Below are experts of layer 3 (counted from 0) of a mixture-of-experts language model. Rows are named router (the router's row for the expert) and show model dimensions 0-255. Each number is 128 + 32 x the weight over its row's rms, rounded and kept within 0 to 255. Numbers have three digits each.
After each expert's rows: a language model's description of what the expert responds to. This comes from a sample of Wikipedia text that the model never trained on.

# expert 63
router:109105122038088115128116072152093105107068132117157127095107149117103138102129079079089134090143100103097111128117024119070104133051159133073091123101141102082101132111116159055109119123099083130095148067127139130150110132078143116139171135176062139136081121139086127140056128160121116103098113117128119180158147105158158108108139117214147166083119118146085121059084126105069149177174090111145111111154126111107141158135142086105131149108146179075137122141161104082151140162094093147156123147147107121134057134146146152100156119114082137070178121167114083116117132087116162147141111072138102165134158144071124117137121092067119085079102112069122150139134176128114101111147164188103081128115135166095065145113065107112138173164078185106200119092101130092149112085150110
Description: Articles and nationality adjectives

# expert 15
router:086117130090115074131085078147133116109065138149139173076151102112132214135137145056145131171107115099111113165154113093105098121086111115095120166143154094110111083109122112100104166086095103139117154088130132142167084085106121153064148100184112101163121206140085110097081161146122146126117133132145113192145109128149145129099126093148096148142123135104111101098102169095095081130147095047136153163117123125126133161143164097131144141116153151080126096137133116099142159163105077133140107136133124134119095151115141154098248102047117078089229073142123176124124168108131125147122092139127139125144204131117136140122179135073091058075142137068086160099116116119213113122188150158105133169066127119124102137149123135115095151160069152123190143099093131096189052107140123
Description: Place and person names

# expert 5
router:119104147127090119134097126142082101131111115117110129065147136132075123150162107122111147069159087123111108177144096072077157086041190139154108199130129151113124079082137147091098171089144121141025160134174139158138129125117106180081170120153090067091112144152106110121108184145074099075121130116169136142151165103133120127115148135164118165113204122104138108135127148117092111178147061105111112148135141150131105179130148071105158140154162154128147086182142106130171173151077097125113136145102109030123094143135095141110178143105085135114144136126101150102052059107094134143176086128136146155147157150066124134115110159121119133089152127159067172105146162149128111052186161128051102136090206130105116143128100104128103151109078124116136140130091133096145043121069106
Description: Clause and phrase connectors

# expert 44
router:102106124102129127169118098122131114113118176108095150117131157123134182117193059117093108129108097131123064185148095143112151104126162092089135143067140084067112109134089176069109096129102089141115117124183140160158113112125119159102140162117134076113132137153095056110051126158117105109100134142192144172191183081128148140075128087156121119121175123061066093063176170115112077150152111132142153102185141114114144177159125101137078128149171135112159120117151116098121139156123113109108096159158116094053064131063138104109152129115092139110126124173094142125142149117131136171141155108107122158104170185101077120194123046108096096140162115103111187095150135160181079113159159166096061144106171142088111137097164122168055106131105172102184122092099117098132069072095125
Description: Year century prefixes

# expert 17
router:134128173142097108157118119102130115091081121128111136114125120154047140109167118091117069116135077101099081147131124110106167105116109125144106106117140099031117104046096090122072140073120101154079110122159189164169126097116115171114146103195099154076124156144108130104126099136132107066147145103114123170156133088120139166153128097149180134074206101128099108144156158083131098150165071067118122168141199156133123175133142154092153164066143167074210121183157113072140126181108109166135060112111080095100093150106130169090155108094124035074136095132098124036122095094104162138133156063132127144101131136100111113150167141149101134112117169111087147087153121156162115118106170151107118119116165166143115180148113080145118114098100149120122105080067133113179094107133111
Description: Name-initial capital pieces

# expert 48
router:131053144116084095112153083172143097137123106124121129170161074118064125143163106118115137190150055161162113187143090093090164080051148134157140112057147121098081088109101197129094149098081086156081139064136124183133103093114112124130156125130117104114100172144122119074133163115104134097091127093115072157145124105129155152098136137150220123134146108072105088140096162109101080142111080116125106216112150164098079153146155138115146164108147133107142115156150123098100124153084072143057108123145069114087049172064146205129172146144104120101185108165119104098096147118137132140136114109153147182114162140083123093141131097089096109101140115100108149140120118134142103123170189144057092145135165169126140143147099131090091180187082143116167108134096155132168094103105097
Description: Label punctuation

# expert 37
router:129104177097084094177116132109078121135016148051119128105128073111110120149139077101097179100101060129115081142102107083117195097105166111080101169144173068150101104095114107112075172139110101149102161078130154203162112138136125135115188105152102132139121168151075090067104131126136103089103141106142092135164121123164136158160124087158090141073139110108089131089128132095091101198200076116121086197162196138129124141144145078074130163106167169092163114139124088092150126124114113183054060146119093114118074193094175149142146114109108080078135126167103127122133124083100134150128134118145086150148151111117100066124094127119103116090170100085120138144138132107132119107171168115109126119106109136140140132141075065154123157126127169090116060115100132135182109120157130
Description: Name-internal syllables

# expert 35
router:113097165054088128148121135150125095082104147085151144107167062050077123107135114097136127107112074125113103156145091127114145112136167110069124108099133120107150099112104126104083221082097101161094145119148142225129127106102096147095124088152106101122101144154111108064083128179115094095134058081110122166165134108121131132107158164187130137052164131132153129147152136124103146151148112130174105159154122110136086178149159079115138149108146133125126092142135076122119120153106101170100125146107112095097130197089148147104207094090146112046164099167104113084141110117105142169184101084137106130135193151112132132150136094107118061071135092058089133068126111150097100130124138129087069100069183141109088060160118106120081117127104146083164130077116149074147059090114115
Description: Table cell pipes

# expert 62
router:071127147032126094178093103116085098069097130113122126061114114116123145126155087112110136108133110093129105164151098114146136103098170128112110127101174088102132099124142192083063215113110119129133134082126142118106090107081097139111160149180063101158107181168120076091104114174139140102106092095126118182151112102153150145137118142202147126120154135077111084088121119106135069152165108100143137156111152184106161159154167111135161147114153161081174119186175113124149159079105082150075087114159096141128114154120167124092185136088126108069172081146124196098107147113116106144123122088146112142160182114049097133190118127120098023136195136107091178104147111116145140092166161141138139164075116123087131133192103107096127119146122204122112133126118198107147151134157138
Description: Names and name endings

# expert 27
router:098089154138090118128150117070146102091113127124176163148119112092124161106115037122077116124169111143125060133134104136139166091118141106137129142089160128120066115117108191106114154124132141115085141087134147154129124108096103215119146154110121139125125124127095102100095112121067081134124156103105100147131141093181128120150132145105181121080211139093141124117114121125102138128129095107147108129192121205134125175147159121103120136095177139014196115216134070107129132148109120142115090143095114135079081152068106126112136186142086115070160140153145142100069137092088121219142112109153111169145203119125143133155131128060103103083118127097079159094144134145123150099125174129119069134068164169110138158176101105076111149106088119104147130134122206113200079111070089
Description: Opening brackets, dashes

# expert 1
router:067091162120093101153153124070130091109138159113083180119138129131109176131154108109101062080135053149129085132162100119105152141107146096139128077142083138087090141128095137093108125114080115174103134134200142134129134070087121172119121134149110099063098118133088108080106094155156081124094138128116089128147178107160107107121154117102191129139167112134106084110119135133116096133141085098141146096100179188121077152178166145096163177065133136120139136199166097131131126148112105138077071170149104121093144152102130141110119133088166124123155134163091069097135084142106191181185090100167081134100153180085134093172091073114061116135142128126136146063130146204097087143126155112116047100111149134091111144158126133086073166157089172088122079116089138065168081084083137
Description: Word-initial fragments, articles

# expert 6
router:136080140107127079174124082158097115066076135072142147129151146109074160121134156122064078158033067082108117159109082115104255129061105093105084149108134089103100150129083220103103128135107095157074171064160146138148119112083097174075123170121128051122101139151154140142097134129111072106049115117103085146137116124152152120128160108174154127114146115131185107129081115140120119151120134143144117169157145189062123149117138126153121111107147147111131127141165113129108098123113127150073128165132114117109148126108177131121187173133110144123184117181081107089103099112094181141177132148148136156093133168107153164158119090106102089071134134131103175060163087140146105093113129118117109152103151128103079098134102120129094208104076112114110094113071115122140097120089106
Description: Prepositions and conjunctions

# expert 34
router:121122175091110142120107125097150096100112189122131130088139145166140171168184105098120077088080105098092079121108109144122166103167119126128054129145079113048110137086040131112078136086114116147112106117121145117145094109115090150117142159133112152119128111142112131065111100140090123069126125109135100179147121078170165090134141121114139114106162098115145115075177147130109091133130124084146137130101157175114088166130189126131169211052146171117165135149175114132085171179118099167129087111140113073097132151121195164139122151095134101102131102146080145074121147104136153147155133108155170132134174139124139086117075118102117106057123169127107128056152112185136108081119163161108063129126207126132094131214164094120074104077068222119155128101097106104141061099141138
Description: Name-initial capital letters

# expert 47
router:106122128090097103160104126132106126157118102090099127152151108129145088125169084079147154130136095125119110141117137142120138083113120109160041111055147119130104038058120183080092194111103124156108110096157149124176045111101072118101208124115135102107111196183133127140133184128095097091120118075134086152113174117122166127135141157160134152110151047127116131141110153132111100154147125113146114144172173107057159138143172114043143153114148168118184127156149083091164178149097130151099107183158134140104126114098115142114109115092084119109186087179066122112108041117072136150172103123144074174098168161126125098178109127094144107122155109134123217133129108135103040154189164135126109096090136162099069113137104101138122191123129181109145121124121128139147140099109106
Description: Inner word stems

# expert 20
router:091082136086099082148128114097114078153103162099123162107168141150114158107167122077133090081081135133099067142173089137059144033051130130122120136080110122079127077132093159108159127101114088205103182112146146153142086125102107176086124202102131129114117119198132073143099127141089091112090049109107079146184181119135110155062157176140141180082102095112156118132159111140093116128140126124141162150173174157146095179192175105119119156066186154134125109126129125151134162152119120133141106144131119137128090134124103103115121092121153136079119098132072148092126088119111163159179113128138116138160225125074107130122146050125112114117134127092107135056158135168142101118107121133113097106097127108088090085199095080096112163138114112127190117077122118072121113148089109
Description: Small numerals

# expert 19
router:130112145039079123172110113149130095117119164100140134110157114102149145103131111099122137133116105103121092156164104098096146098126145137120106152106101126104102084122080163099094218060116099174124127103148133189138138082113117125074120092094114044144063142136130133084103174189114115101128076075120116151144162098147150133126137162162121127085145118129154126107145151118103121134123115094153139151143122175135084172156168105131124192131133154102116072143139083120126121160092135185137097124099141060044120152097155152133206077100158137072185100172119135097156134111110146136158122087150108149093182136107112148115155074123100062101133072055080151068141141152083118145151129136078046110100181169113069105165137111122079143107081154102136133087131138085133036064108071
Description: Table cell separators

# expert 33
router:111103131114118092125058034144130112086112129124128139070180136160087132123126047135113091109106137118112126149169086116069139120030153129097094116109137109047112106122102147100124105101119067125069149120145163171152102129108135142134151124178130071109075116144128126108050155144145078118070125090142103166163132132121140069100155131168173159111145103130093141102113141113111149151196111086154135099149130128128084155150130119008201141125146146102120124140146105108163127135093085152083117151167095115113112160125188157105141122133109062089159122153108151105092139087109160151123145060145090161102152148134133128089149082138099065137121129112114150117222155132133105129147129126118046159095128163089116086188141094105122126185079148121166040089109148100121100102124086
Description: Articles and possessives

# expert 14
router:119100165142101106118129093094118109123071124086101149086086102113086122104140051107136114132113095087111113147127114102133155127104107121096118124094139133112100089117104167094116127091094119158107158088140153137128115081114101196123161162179087079138088160137125093141114200150124038103119076108134124180138132084161139108127133121106187154089151131086160122113144169121113101123143087097141157120141154171107136166137141119091110152112186151112193059119147090107108169156107137147069077142138067122098035145065145151123132090109112137090107096143112127097059145108098161195146110109178120130147202143120109120153085138106106133128134129071126133074147133175170086089134159133086044139100159132095095161146114117129088127126109110130165110118006149042143042131104077
Description: Space before numbers

# expert 43
router:103046120090137096136093093134110105090122158068175184134145146132109120161162090125081131186113132155120083127115121117047154105098151117121091094139130092044125111109079135123110135130082052126089131117145153147170129121109106191098158133175119134095092143151094139102107133204101105087121139134133116155156143087136156130112139162104208132104182066118150139139178118118114096136151060093161119132189182134121137149168225121119131158081159162132159117139134129160116143152113112159098116120146096101113088103114092124110178109105117105102141119171109207069086132106103152149191106085156101146086184139120130095190130066109072088079119112143058141038153114149152128106148136125127085098100171116131143109138098107072109127172104108059159124101070106090129125098153090
Description: Letter A and articles

# expert 3
router:089115193131069137153130114086105098141056119099103129025109144164093158164158070116148092080151082133086087141085070099107150100148115119119112134118106113093097105101103147127098134123144100172084143103149169180130112113119119188104176176183097141118106111155152092101092141148144151097116086133115122189139141050154154155154184104133167138108152091103099127117172123150108156151124068091179141149147159180118109151153168115067163197054144132101156120143116090103080128113082121161133115134124122098127088142119176117114113118107154111090138096160095127058153119072145156170123132113141157157176143167093110074126066128090105122102114128127092171095139154183138099077180157157035116122132153109120076143143100041109113155091115145119181092131094106103125069127072116
Description: Word-initial letters and determiners

# expert 58
router:121069150073092109178146125137099112080083114051121169120140131106070121095164162096070079163069109077139096178172107102095190082080177087062111130107153122098094103113111168093119152142074123135082183113154146150139089127087105150086148173087123111128100134115122120141125111165096093118086117057149048164135109109147122102102136054159112111110151081133130135098094117129118134139105129121170166159154147165080148148128125111144127128088139130099141116167160104091111143157110154148057110135169121137080138168128183133108171127148077141105167111185108118083070079116082161178192129147165146120133150161098067119113167089126079109113120106107085165054157082115128118068112110137098114164114159104097063112175082088126094199143090156110174123131101102104143116127127088
Description: Prepositions after verbs

# expert 30
router:127106172095082106137141094175103105147113137078131133125167106157052136101154111114096122127152069153140095174141083107071169112061172109078113162136166144081128104084135135100091229139101105153108194089127138140147080101116129159084163165143120046124099204183134149137126193155122091066126111099130062128134170096135130123119126126204153143108158123110141112146112129094095131144133062116159113167165124160103094172137144125143159145129134128120162117158146111137121119130117102157072146142126069153104131158067102159117185123126127102124137131206125145117057128109145146145145115128143136172185189186144124139170118086116116117075132076090079160096131057140118153068177172129057079164106152145139084093161090135125105173077085122109117140099086148100161092138104096
Description: Infinitive to, cell separators

# expert 24
router:083103158105136082166137135099124103123114113116159164121162071107130193158135123098105159139147121178157086163168096114122132129117120119132081128134168131055121063114106112094099172121101089148088125081162132135204070103066110139103128118141077128138069230168117106106102155148118105089117147088141123171135114109128141127096119130112153117138155134113108107145192149055138130157141105073167165167187144124131129140129181133133127141056146149097150115154164099109186120141141107147054141133118074144148088139097108110114181110115155054080138115183105188136049110115091140149142088083155136129138153126047129121163113109113124080099159112090096147139136148124138100097144174131116052101065174211148126125144069127089129143166075128130178162130104195099209119117120128
Description: Institution name heads

# expert 12
router:111090141080106116181127094162135094154088155119140138138192103117118115105172059082125088128090125131112131201147096132070133032098157132168127128087122143123124059074068165106137139093094107166047142126149146145159062123128117114133151133104090107046116132222135107140071158155081122113108089123165113156150116092219126125094117099155117134119148115100121137099111133114119128144122111127167117215112196178126111155153178078129088173078170156138178087124115116108094114113103130127134071098126119083122093146116091114117145129134070111081112107163113146127106127100138142158154128134135157128146191145072147122111110106086079132107170099092109147090145130150158113105191171145101122139103109104098111090165130070089118165155039128076146129110115204103136101084131082
Description: Small numbers, dates

# expert 55
router:103079153093057110144146046108115123102114217127130155124115102128074092156147107116071112146119091076134105170147045114140194134102155110126108141118174068130112124086119169099081116101076110137107148094149160132132086068111054135100161116179118105102093153139170125108085119162136125089100115113109098143152172118134186104115169152121138135104124126082150140088165184138076117134157064078167139200181189141139113169139151119078151152122148142129160080145127076152086141170134073134099121177118149110100098177133167124114133134154130124122130094169120143098113173108119167147129119030154102162105133116076114099123109107125112057111110158067074121104131101159178088099129133149087118182071128175092128068207132097125117168161107153121136126147098138062145128121151124
Description: Asian name syllables

# expert 52
router:089139116072136050171067050078143120099055115115120152133090080138148116135125137112122120185123149104060111188119110134109097115109148137123086108139157101095120028091112133080124130087055140124087116124190186157159105106075127128083129109136133101154078119152087120083121137158128134091107090125108102174141168104153124090058153142140126141150167109103117111083168163114064109138143110085109145131132122140114092123140148141082161172126137117118117087192196105076173188122078104145113114124114085099111115127127124138114152119087123079073168104146099123112104089094127145167150094127116120125146111141111099089228120110105133114076151110091112147108150146159201104121143121163096086132108148203066062164130096129052118137143117121139201135078108126072164121093128111
Description: Place and title adjectives

# expert 38
router:053131106097110103162116083126106121104129175109151138091127121103111132186139116105123139189170142117133114139141128138096114134106159118102047112115155075148151054092105160088117151079123079171137120110137186168184083106131120136115187157109147091073102107166127089145093118152127080130130099123139109140142141058144189106098136075182185247127157016118135092112094132148113088163141104155139132145145134090087110142163137076083176118100165133110153069159144112099149175189117101177142140141136090121100094115112132126130147126135109134138121111166120176094114125085124167136187069151148031150128140144127121105198136095093109092119148129094092129089167089184105106140170149175108095124089119161068038130153106126130093132140109119105123113100111116094114152100125087
Description: Adjectives and ordinals

# expert 50
router:116086133045093134153108096146129124142081128100107141122071129116088089161139082101079139106121089149125106124131115126137167089139089099085122105111177110088132127094112164063094131073102081167098194084144133110133133122099126255096147105119134100056092156175124121112105102127129104100134120123105108126172175091130122119130186106137165154132150105123149124166085134110132106138146095122168124136182129136088166154177146135116175141125161145125136134132124121118148125097126085147108123151130114122104121132085122118091190082052157111077133097136102146126144088105140147161143078123115090148132211190126120124128109144036106121056106075138117199046141137128137118050153146150113116120128153117124106146189047079136122201128127086076183083088105119065144063112119099
Description: Table row ends

# expert 28
router:079116140117087119156102107119096105090121149099143140120135122105063213147149122118150119129121096102117134188128112122116150090043181134143134179093165087087112108110124153098114126111119097168015130080188143167117129120113101168059161106141094058078099205144074063103131131124164109128117104115160116147143143091174138133131142143106138156106169112123069122128148132099145134176164091124168102170186138160139171157135175125130138111143145132114131115154141104139108132138095065189122102126127080048082104116110113118089215164113116115126145108129087173066086095105064117129156111143182114137118213133078119147147084152024114126069146157153105173131120103138091124124139127128086061128143141160095122114169122117086092163109107126128160136110124156076138090079109110
Description: Coordinating conjunctions, list separators

# expert 36
router:117110149062116070143100100151070107146149121105158136088081099145087093125128077115117124144152115112099072156123089077096168064119185127042073185116185119116135117141113084120105111080114134135110220033140195182161120117089111166107184093108116140078089147148077118115105132161108090134145124113146144126169151124172161133094149146153118157118117117099151121137094120117128158149187121139147117193171187148103132134149153128128122145064140177132168078169163066139152160168086108157116118112128076102127107129111096147071198145122059134112136137149117170135085078099144153143166124106122072163121127122120083161126163071140101088168132110137046125103118105131122090108160180169116119168100137152085117116129082129102131134104063133116177148049127135089152119098104094
Description: Verb and word endings

# expert 26
router:145124145052115104140124097151118141140096138126133141115119050153111138118173042102087111112141111152140121134166120143089163116153147117116138107104201089118120136131118138108115154089081105157078190066155147112159108136090118208099191107148093055091132127160112124137116118155162088116095097108085131133190165066151132121091169121082165143147147114094097095094138147108116142136154062122156132119140154153107142145175167130118144159073165163137147099155142106135146138116121100145130138142173117062101112171085131126121215074086094120091112125131126135104135093075151121118190096099143075137089229225095094123159134094065089135072114107140084151080148095120150111115150128162105158132132141138115058198149060077082134135126142121088130076101109114125151070109077106
Description: Auxiliaries and adverb endings

# expert 8
router:125134175040140081134105088147093098125101120072161160106134079096068115154134098103143129147104109137091073133146092132099122102062111109084130120070162079106120070125146147122128119062047075166104134048129146156181117125067110196120176126138103089102098135165128155134117184193120096133131088120137138136168156107127130143087136118120165124147151065105099128102069133125108112157146100087160156155127157181123106137140128087139129188065138160116139107139151112139148148164117103156161145124184127112087128102068146128107224093092146078085114110155111104125140111055119143148173104147121100103111150223120124134143130130109076140136140077115067165066108120144106129064179143145104099152118105131128075143157085131084121119159113106079162115116056141115183115113083085
Description: Past-tense event verbs

# expert 0
router:096115139054135101188111069149104108091097208117145161109116133108140151136181135089119129132104130120114108142146118130105122117134119102133106163122081080072086059051086155109097133107125122192105114101174163161174107141130096179130132108110131127108119115157110080106061118134070105126106098154163120155155134100152137065127168144162139136132142128121142104110156133107141095146118125124148142189132136165124094160142153102147122149124195120104145116113145117110105178173075102125069128150125135082060122134044148174101183095114103117050151052148105137080168140099094128229184074095139106166091178146096061140135108111086095077115141151105109139109167115146164094105156145176131126151138160127094130155125139115072049144162091154079119072101101126062168101099086092
Description: Table numbers, separators

# expert 31
router:128125140111112120145116111154103078085122123101132147118155129100058131158145096107117125097186069139155096175133079032113138115034191146143101132148176140090111042084135156090105141134140096153057175142153143141169118110121097140074159125152109123138099135134102108115114134126110093088107123121147071152142128089141135112167113116186116189087211101095101088156088161091124067196138091085128159175144142187115122162134143127134124144141171131128181133132131094131124174127115083144126104131144129020105090133104104136108223175096111086110149122153094117096047105104074156134152138128182109125154192141098129116118133134139104123110132137130048169121165107144108120056163160136102093115109155155103127157163127054121114126123087101133111092123068164136173083123117104
Description: Linking prepositions and commas

# expert 22
router:097090154132107118188098103065153133084131210096119182111094133079109160159180089091146043102151088137114117132132106079125125084122107083121092119129091142102072113110085157126105123136135106189113136130209138148142148094090100172113160108164156129112122156129105099127101118143113105115134165136156083105191130086126160094127139080148204138138210118095131087122128191124112136116144100085124194145145152130133132135159129146087120173099169119057149095140169092110079153124074124181089117167131150084089123154070162203119167118156150117090128089121092093089141140112091163177145114071120119106100097179134135159172093131104097074162107091147106118092160131150162099123157140120079128183110178158082078172117109117074104128158145198063147086098114139141119105077127088
Description: Units, symbols, short variables

# expert 29
router:107105184127133104110133111066130070126123159126079152120142128122079141074197106110080065102125091108048119146180061139118124110129169098164107116152129131087097118118084132124082106116120105190095127120174143137153108088125092144085150120152097103138088157144111068051112119198155078105104124104130129154131175089150114089146209040112179143139174095102114116123149182108132126165144032086173188155127160218126138161153172120086160125106158153113184079122150093084095132131117126156130066139155148122118125102107133158086123134085099117120205094162105167098148125124135161136145128131163064148116140151118106143195139121131099148099165141125141159115105163191157110139105136107109097127136128141123118123132149077114122169148133104126122042109089116066184067138134128
Description: Mid-word name fragments

# expert 57
router:110098143127102105169131107139117109128141138124139149087168086113134118142141112093113110135096112159127110139153109114090158097104128132126116177088122091104055102106093140089081195104113100194097114092147142168140116079090111133076126099158127096139064138143155133021111163168118124093141058078126113162136147116160140152122147144142100117098131107136151118140088110116117111155150068105159135205128125170133109156135151112125182141131153145112143108142143089120102137150081110230098135109106086080046139175042129173125218089104140133070157102171110142100117108101124137160137073112138073147083200106104104130139142111102108042085157095073092140067141121142087129139152128165119053137131198152088124100157093101115098150121091142091139123094099167084165068079116099
Description: Column separators in tables

# expert 60
router:083130143113115104145074089146103058139116197137075145135069138146072120116153133129095108159148126089125098124142144120108134141103179095121065124150129135119094126123030173141116146062113106141078106116177166122179096084123095125108133117106079120095130092127083056093105106149137090108104122113105121155138136117155164103147184145108137150150155060114168104152134134116124138132122093116138117178140149163066113181167152087079140146081151179133201058173160109093146117170113150185139072182112075106096113134116200148088137127100169085132178101131037106099141125104124142158180077153105084179119151147096154098198129140075111127130154109123138157116179099120174119131159158149074096135104176109101105157160076134106055123106109117103081128084070103101145110102152117
Description: Name-initial pieces

# expert 40
router:096116165146116097202103117077033108083121222085098158133151097080111139123165134136138153150131133147104100136107093133139198099117121114120105147113126125141118121083097129115093155123086111153105102101165181140165089083132094126123188103134115103068106172123149057085036131143140113072101127121143106135144132125156188084130179077098120147136128117117139105173164203134100116150172070094145128189162182124093103141142162139096151159119167168134161128144141094075099142165092100200048112100114099155119122151104163167153136147106125091103154125192123116083105117101105127139150094154190118138113131130123092093157126130126094110098126122096107145093177137164191138104132149153104085054085141129111128080135088122144068160115125115040150111075115141078151118064163098
Description: Consonant pieces in names

# expert 23
router:097112158093116125138085097113131119097113126100138141108135128107095202128208139102111130134140118111116105166107104125081101115080164126130096149118137088115079116125125149132101105105076075161043145073148141155123134112075120188103148107126107078138096164142149096070117102110119112126090106113154115151150133134158128088079123138109210155102142152092134116117153167098111182114129114086102104152172130112098127138148135112115114153112170162079122097100157108121158111139033060156136085139091055087098123146039198142092121054091169137124139119135090139113051129108095153151168100094153126152072144157068106087115133150058110144140133059131088147086122145166111087062146155109048083148134106125078114116137045071104091176110096159098177128104128164099156134134162108
Description: Directions, units, closing brackets

# expert 54
router:079093170112135101145156135108100102122085130092124182101158131077131165172132122071115143132143091082122099200142124120077142120132136116149065181078114126126100028105114151077109214092124119143105117147153116217131132109068127152084149185094141130115098218191102086098084168149065106111091135110134073154128161120145120152142121103135136139100166115107154101107152134096100049158182127135116173137154176096094147169113152077084131148076129155112136104137147097107184176149099133136077101166104110116114113158118116133115099064092094104105123088131106221073111060135051153144154105111118109140103137110120085150143162108114111111127153115109082127090119146159102061119168130136140123151089130175064125108131091129123099113151099144139147096090099189124104120132086081
Description: Common nouns, suffixes

# expert 32
router:121105195122112094137059128130054071134105119079138147114143119130141084076157082091134130105161089129149113153172117108143183061049136107105132158044148117121066102139108126107122170088103123146091117126160130148129086113094115194097185114097088108115139178188150091127147152161070073109116134086152145171135161130142145176084157147120104152122115080086149082113111156086103126151168155094208136094103156130117104126171186125162149164059115176116136119115145108142177168140112103129160099173137106134109088155051080154064133135143102105088122130144054176123117061117090187130148079140114107139079167171067136111151152112141102138166176106134135182117154118135100091088130180129143119129126167175092102157107131086077104133165122138102145127076114183138161107110120100
Description: Mid-word suffix pieces

# expert 7
router:125106132094127103146098081143120100113044179104164160136112144134134106120160069116029115105105125104121101171104096091094115077106142117165102189122100106072086043097112119090125145087118102129086184124155135155183104108116116123091172123110140107077095104188106101111095160155095133104130081104154092147162146133202159109108116055097143150143133124102105127116087149086126148139144082102179116131152185138137161154168150053122134168042154130093155099120162118127106158114100120110142083135108081075113117130105089149138130165125132109088153104153117162129095130123113122133180104126153123127055176134118081126148137096044088137117159073083085187094145167171177095067135158127156091109116114141089116131189124099099108118172035151080132143107082150097134114107145082
Description: Year final digits

# expert 45
router:098096112094077041130131106107145085100128140097166164106132110109137193141142129068090151155124123135098118149115102118122129104105158147147075164052203068094104121119124142101108146099074115157133239068151134128133050112109126155123192135167132073098092157146135049123105129161107116106104095130118108128145138136141131144135120153155114181108143122077132119086091115081082113166186107108142133180146139142139153157123151102144140122118185156096118148175120111106134158129093120168141128164162128078114079179117116135136175105092069079126160097150110122122121133115073149121146136046133130217099198113083082149119146063119086030132183146062072130131118111140118105093118121146132132143031105157115147163156093122113102107119083155131131152114111156117165126117094099
Description: Word-ending pieces of names

# expert 49
router:124015144153085093162141101136106088138149178123112146132165128102104122172136106088132144122155101133116114125159064120111164078070135087116130197109137126114075114099112140116103149117102091138113101128173146140133117120110073123094134169111123114083132128148110049075119154123039122089090120149112040175157123086153140125086168122105170117094170070068160000114129146126077065136125076119168105149165118181108067135121149158113107151124162148095182114146162114082113124102107109139136064157106066121097103152081126117114107139135165103086154115158102116068122150120112176194160121092120115167102119154116110098192141107110091110109102066124146156139179109147166116106151147176083121107121199133089116120148105118084107141142114153091156118109111121092150076083117113
Description: Infobox colons and separators

# expert 21
router:118068141155114112143097085091116085078090197102105139120088150094116139146124123095129150087103104150105110116132083099083129094151107119134103164125097091121130106065043158084102183114098111139093130110174146152151131125112106147111141074140132130060086148110163125066038140143095117083108141077130069140154097103139157136136115108111158150115141128144133082128167158105152151119169097096160140177181192111113126133161158134083143150089151138112201086155126102106123150117089078131089115167081090110105071154123115116111138145135138131060142134172117147018086127121137117150131124088163145116141145136114144118118121148086109064087137140141076150068189143213168114108201134157136048106126153120105113108169115159134052125136056158073140119109116189107120108076132078
Description: Capital letters in abbreviations

# expert 25
router:140089135142106117132154098105112090098116142087137147108107127114121142062115090101132103163177108097143057127103113117115135091141112125132137131094125100128086153115102156097127138037097110153076169102158148142135104116098099164104136127132081113133115161137116122150128193118138050119096107082101125151141143077154138135099105111096161136082163138065116092092118152104103093148132065115109133128154152138118119131144129109083102146120178143041200085144151131092143191149086135134113058135136089130083043135126137164102113134094119133108131127158085134097073152123064144182150116121154146156106166142116094162148155110092131121145190139098121185057128122232139071071112190164080094139067216119115099148124121077149095137141116128109201083092069173067125069104112105
Description: Space before numbers